Weights of a small mixture-of-experts language model, trained from scratch on English Wikipedia.
Size: 8 layers, 11M parameters.
Training: a variant of SOAP for the experts, 575M tokens, 4387 steps.
Below are experts of layer 5 (counted from 0) of a mixture-of-experts language model. Rows are named router (the router's row for the expert) and show model dimensions 0-127. Each number is 128 + 32 x the weight over its row's rms, rounded and kept within 0 to 255.
Before each expert's rows: a language model's description of what the expert responds to. This comes from a sample of Wikipedia text that the model never trained on.

# expert 61
It responds to: Name-ending fragments
router [176 102 109  81  96 177  98 111 188 109 126 177 162 203 108 175 136 144 141 166 189 128  95 166 120 133 100 110 113 137 171 142 132  93 172  86 132 122 152  88 172 144 117 100 107 177  98 137 163  66 129 160 185 108 121 107 115 122  89 168 134 122 138 112 145 116 132 149 106 138 129 174 129 202 152 150 144 182 193 146 127 135  99 155 152 140 171 156 149 167 141 102 162 108 142 164 168 142 143 136  99  97 131  73 150 113 150 156  89 132 188  85 156 153  72  86 122 124  95 152  86  91 148 111  80 153 184 184]

# expert 36
It responds to: Mid-word lowercase fragments
router [140  47 151 147  91 122 170 139 168 147 110 132  74 110 193  98 156  71 150 132  97 159  98  93 150 110 135 142 113 100  76 123  92  78 137 100  92 169 158 122 119 102 138  92  87 169 110 128 178 114  90 125 171  73 103 106 153 162 120 142 139 143 159 130 127 116 118 171 120 148 152  67 133 127  84 120 112  75 212 185 161 108 159 174  96  95 123 111 108 116 168  93 121  83  76 127 198 113 143 121 172 121  93 103 142 160 135 106  66 111 173 106 117 135 169 144  78 112  84 105 184 146 137 156 114 138 100 155]

# expert 43
It responds to: Latinate word middles
router [ 77 143 138 105  96 115 120  69 152 108  87 139 113  77 166 105 127 112 160 127 141 148 145  78 127  71 111 117 149  77 184 133 129 149 138 170 167 157  61 115 147  76 138 133 135 135 119 170 106 140 131 117  69  96  95 150 111  73 108 101 115 105 106 148 157  53  85 163  82 121 158 120 185 135 151  86 109  91 102 136 154 111  98 182 129  80 145 165 111 197 145 122 167 137  94 182 164 153 142  63 127 166 123 168 102  76 108 123 133  60 107 157 122 142 122 155  92 115 155 115 100 187 135 148  80  95 105 173]

# expert 44
It responds to: Latinate mid-word syllables
router [131 155 142 137 128 146 127 107 161 159  74 143 137 162 195 135 140 162 182 157 122 184 108  48 150 113 106 126 155 151  87 100  83 150 134 115 129 171 131 146 116 154 105  66 103  84 137 175 189  98 162 156 102 121 106  96 152 114 128  87 161 126 136 145  97 127  44 106 129 134 169 129 101 176 121 139 162 107 174 149 125 169  78  76 172 148 103 147 112 226 166 119 100 144 109 149  87 126 171  86 121 161 144 103 125 116 128  86 146  98 118  61 131 120 155 125  98 117 137 132 131  70 122 152  73 135 110 197]

# expert 46
It responds to: Space before numbers
router [153 121 123 106 174 102 121 132 138 134 140 111 135 174 137 183  81 150 133  80 127 111 115 160 143  98 139 113  64 150 157  95  83 184 155 151 140 157 130 146  74 162 157 146 154 153 141 181 118 117 172 187 122 156 138 151 133 183 196 144 100 147 154 164  99 118 160 129 102 123 149  89 132  57 126 131 124 111 118 145 126 131 176  91 114 164  70 119 111  89  97  88 124  97 175  91  92 141  94  79 139  99  86  96 161 112  92 139 165 115 148 115  97 128 112 188 133  69  77 130  87  83 158  79 192 154  56  86]

# expert 19
It responds to: Sentence-ending punctuation
router [101  87 128  97  98 173 127 181 119 157 167  66 161 147 139 159 127 130 146 125 220  97  87 128 127 100 123 108 120 115 125 105 170 149 103 107 125 140 156 182 158 180 117 143 110 157 111 113 113 122  96  86  99 140 168 138  89 135 102 121  80  80 163 130  93 120 133 122 161  60  57 110 168  85 116 156 104  84 127 158 100  82 100 129 103 107  90  94 127 199 110 161 129 107  98 113 161 112 120 149 170  94 169 117  82  82 185 126 139 193 124 136 108 165 148 147  87 112 121 163 145 178 161  80 170 159  71  96]

# expert 45
It responds to: Table cell separators
router [151  94  88 110 150 135 141 107 161 154 105 103 129 177 111 105 102  88  75  97 135  78 146 120 113 184 101 123 145 194 119 111 119 104 128 110  83 188  80  98 124 172 139 142 151  76 137 103  77 166 132 139  67 116 162 167  95 164 163 112  80 153 127  91  95 168 155 134 102  87 100 122  72 121 106 163 155 153 129 132  60 175 178 139 146 147  74  94 140  57 114 107 114 179 129 134 143 138  70 104 137 108 140 165 178 168 124 153 134 119 130  91 163 155 133  67 166 153 114 116  88 144 171  90 166 145 189 115]

# expert 39
It responds to: Names in organization titles
router [177 142 129 159  99 118 111 145 192 120  86 169 105 148 129 122 136  97  98  91 131 112 171 128 113 168 141 161 129 152 205 154 165  89 114 151 120  73  68 111 133 168 145 207 183 102 129 107  66 131 157 104 174 120 152  99 107  87 102 142  72  94 116 141 126 111 154  96 126 121 117 164  88 116 155 178 119 194 125 104  96 138 158  83 162 181 144 101 160  96 180 121 158 163 158 130  73  96 144 144 109  72 149 114 131 150 216 148 154 145 131 158 149 111 121 109 181 124 129  90  84 130 132  88 133 146 114  69]

# expert 2
It responds to: Clause-boundary punctuation
router [ 96 127 139 124  79 152 119 168 114 104 139  85 176  75 116 175 100 127  61 108 140 111  97 181 138 155  65 174 206 116 118 185 128 100 164 104 166 145 131 170 138 179 146 112 158 125 132 128 135 119  53 119 160 168 179 144 105 155 138  82 119 127 114 136 117  79 136 163 128  82 122 106 167  85 100 117 121 106 150 144 119  74 110 134  37 133 143 120 116 170 123 106  90 115  91 105 161 105  63 134 143  85 154 147  74  81 169 166 118 157  94 110 107 135 160 169 132 135  95 120 143 176 147 163 122  96 174  89]

# expert 30
It responds to: Spaces, brackets, dashes
router [150 173 106 129  96 159  76 119 123 131 158 106 155 178 165 114 138  89 103  87 137 181  86 190 159 143 106 106  90 147 162  68 172 147 168 166 114  88  97 120 129 123 177 140 118 115 118 204 146 114 137 152 126 172 135  66 136 201 163 123 136 161  85 179 114 120 191 166 145 151 124 114 140  78 131 134 151  82 149 122 161 127 165 150 115 187  89  82 115  97  94 109 107 115 181  59 100 144 159 139 156 114 187  73 122 100 132 162 174 184 140 130  89  98 125 132 138 138 139 176  80  89 131 108 127 136 121 116]

# expert 9
It responds to: Mid-word suffix pieces
router [160  74  91 111  76 139 178 110 165  90 112 148 135 175 167 137  82  82 169 128 152 150 141  93 146  64 120  86  97 123 165 115  71 155 139 105 166 142 119 100 118 105 105  91 114 124 106 111 187 115 105  87  88 141 116 109  67  87  99 122 139 125  97 148 155 121  94 152 107  85 157 143 133 141 124  18 160 117 111 136 145 118 116 120 145  73 182 104 109 124 172 136 143 159 149 125 154 121 119  80 117 140 138 126 113  79 142 154 106  79 127 174 120 103 111 140 165 109 125  89 120 114 141 150  69 112 213 226]

# expert 41
It responds to: Latinate verb stems
router [ 83 174 163 139 135 112  78  66 101 112 107 156 112  94 137  71 175 166 170 117  81 162 114 106 104 127 117 133 198  52 135 126 144 170 158 101 108 176 110 148 139 110 108 116 114  94 128 161 137 165  90 141  84 101  95 148 113 118 129 122 142 161 121 112 166 104  50 162  83 125 127  78 162 146 123 138 144 105 127 157 150 151  98 175 142 123 124 115 133 182 153 101 107 148  80 166 164 199 115  39 124 177 118 175 162 101 124  80 145  86 127 129 108 119 106 138  89  87 160 114 135 174  95 170  86 153  74 135]

# expert 29
It responds to: Infobox field punctuation
router [138 100  93  77 146  97 109 135 131 132 117  91 165 102 115  76 170 104 135 120 103 119 170 122 119 154 161 121 107 148  72 190 129 184 125 165 114  88 116 130 132 143 161 153  71 173 132  66 139 168 160 127 124 154 117 159  81  88 102  93 104  67  86  82 130 108 180 148  87  96  97 153 114 149  93 137 122  87 119 126 166 148 120 164 132 120 107 113 190  64 116 182 101 132 202 116  80 118 113 148 180 177 150 108 138 185  84 158 105 109 101 167 131 139 137 107 152 139 183 154 103 100 126  69 188 162 167 136]

# expert 13
It responds to: Infobox and heading markup
router [105  92  88  94 169 150  94 164 134 132 146  77 153  73 115  87 125  93 124  91 114  79 131 116 110 133 157 128 129 134  73 212 106 149 124 175 107 107 103 152 110 115 140 131  93 136 142  93 112 141 144 147 158 177 133 156  83  82 103  94 126  86 111 112 125 125 168 123  92 101  94 101  78 112  89 121 116  99 120 121 134 172 156 116 157 101  95 127 163  70  84 180 138 158 207 115  78 137  95 119 175 185 106 101 103 155  91 183 107 146  70 153  98 154 151 122 167 137 173 164 112  66 128  68 178 131 183 107]

# expert 37
It responds to: List separators
router [154 160 128  89 105 124  67 191 152 148 137 190 136 111  94 156 101 160 108 103 130 110 133 171  51 195 128 100 147 135 198 160 132 108 124 168 115 145 118 130 118 170 108 126 188  70 100 121  77  97 123 127 167 132 178 108 103 130 158 161 137  98 112 138  99 152 159 144 191 173  91 126 175 134 164 170 121 121 110 117  72 194 162 101 146 153 142  95 132 109  87 104 111 119 119 108 140 120 105 148  79 109 162 162 141 147 158 151 122 168 113 159 168 145 111 124 186 150 143 163  62 122 153  93 177  88  85  70]

# expert 14
It responds to: Table cell separators
router [177 110  85 117 157 120 133 112 157 139 118  91 138 122 149 131 130 163  75  94 170 101 131  88 120 173 133 157 124 179 104  83 111  71 142  94  78 165 104  95 167 125 164 148 145 119 149 155 102 156 125 130  87  97 141 168 141 153 197 146  90 157 124 120  93 167 116 125 122  67 134  75 123  88 155  98 154 166 132 132  71 136 184 115 164 128  70 105 169  80  56 115 129 134 107 178 138 164  98  67 131 106 131 186 147 182 176 119 121 139 171  91 140 174 162 129 146  83 127 127 118 194 157 104 180 169 166 136]

# expert 47
It responds to: Numeric table cells
router [168 177 117 182 198 111 157 149 122 121 120 124  92 157 114  56 123 121  90  92 136  82 140 111 121 167 152 137 177 152 144 112 139  85 138  83  84 178  97 104  90 161 202 187 163 124 141 155 135 127 177 151 114 207 112 107 143 146 144 165 110  82 118 145 110 121 130 113  92 127 113 130 114  75 162 205 104 167  78 141  88 198 123 138 137 137  79 131  97 128 120 133 149  93 130 112 163 142  91  64 110 111  94 100 165 177 153 163 113 171 155 101 175 136 101 107 103 136  87  83  83 156 130 140 157 148 136 143]

# expert 1
It responds to: Mid-word letter fragments
router [ 80 135 171 133 141 107 135 122 134 150  59 140 123 123 193  99 174  89 176 164  90 137 128 120 143 106  78 109 116 117 111 123  96 139 119 104 147 117 118 123 140 125 114  96  49 182 115 131 167 167 129 118 177 142 116 152 199 175 121 158 134 182 152  67 137 131  78 171 126 101 155 118 157 148 107 100 136 103 148 180 125 159 104 172 137 106 116 143 108 166 166  73 119 137  42 149 181 140 174 196 144 101  94 132 134  99 161 131  84 136 155 119 176  96 163 162  93 115 133 153 170  76 127 102  87  88 140 190]

# expert 7
It responds to: Time and ordinal words
router [150  86 118 194  98 119 102 106 144 122 143 158 165 100 197  93 139 150 140 183 163 134 159 114 147  96 165 152 147 165 116 120 167 127 144  96 111 184 154  91 171  70 149 171 124  92 117 184 136 111 130 145 105 105  96  51 187  82  88  80 160  88 175 162 124 148  79  71 122 147 164 154 187 128 122 126 184 143 179 158 127 165 127  54 146 143 165 183 151 163  97 105  99 172 143 117 168 156 186  94 158 127 135 113  99 115 176  93 138  90 117  99 115 135 134 137 120 105 121 112 113 132 126 127  79 128 150 148]

# expert 11
It responds to: Word-initial consonant pieces
router [136  85 127 144 109 123 110  92 118 166 170 123 126 179 202  87 143 180 146 105 114 196 177 104 135 114  98  98 132  82  90 124 134  60 104 159 116  59  86 103 141 133  81 105 140 146 129 163 151 121 114  80  78  78 105 181 104  96 118 121 121 136  97 192 132 161 120 188 152 153 126 150 139 154 147 105 108  97 121 141 176 119 153 187 145 105 107 114  74 161 165 128 141 138  80 156 109 154 130 153  94 153  90 141 139 103  97  74 104  74 137 141 198  97 153 146  75 106 133 109 165  86 132 166  85 157 108 173]

# expert 52
It responds to: Cyrillic and table numbers
router [130 155  93 193 176 112 142 183 152  93 145 205 131 144 109 143  62 131 125 125 175  94  98 164 137 169 157 154 139 171 201 112 109 163 102 138 156 136 134 158 110 155 131 141 208 120 129 154 119 135 161 173 144 111 181 113 125 106 148 180 163  89 113 181 119 116 130 118 155 138  60 125 140 104 155 182  90 139  81 129  83 140 129 119 180 176 144  86 147 108 114 144  93 131 125 192 165 111  79  99  86 136 103 176 157 174 151 155 167 103 121 158 137 118 121  96 166 109 157 101 119  78 155 124 171 135  70 103]

# expert 34
It responds to: Capitalized word openings
router [ 78  95 170 129 123 128 117 129 124 122 131 172  97 120  83 193 172 124 161 146 174 111  67 195 123  99 191  82 128  99 142 109  67 146 103 164  94 105 158 129 122 133 196 135  48 117 119 155 110 151 188 150 162 113 120 162 145  99 132 188 178 186 135  86  92 157 144 153 136 142 122 149  94 114 137 156 115 120  90  97 111 142  96 123 158 167 140 118  89  82 118  62 163 127 108 110 121  87 161 172 108 160 132  92 187 118 169  65 146 164 123 146 165  73 116 115 155 101 123 163 135 107 106  92 153 118  89 107]

# expert 18
It responds to: Table and section markup
router [186 100  54 106 105 130 144 147  80 171 196  66 140 129 121 135 162 145 117  87 193  92 101  92 132 181 108 130 130 143  87 132 177 108 119  93  76 139 154 191 113 155 165 155 108 140 113  87  91  68 143 172 127 153 150 160 121 121 133 125  80 137 123  73 120 141  97 129 134 116  63  86 118  86 120 112  94 126 139 141 116 100 193 148 179 106  61 105 135 159  84 107 123 149 151 117  62 130 117 107 143 104 133 149 129 141 103 104 115 194 102 162  52 167 143 149 123 150 151 148 120 168 114  97 150  97 128 178]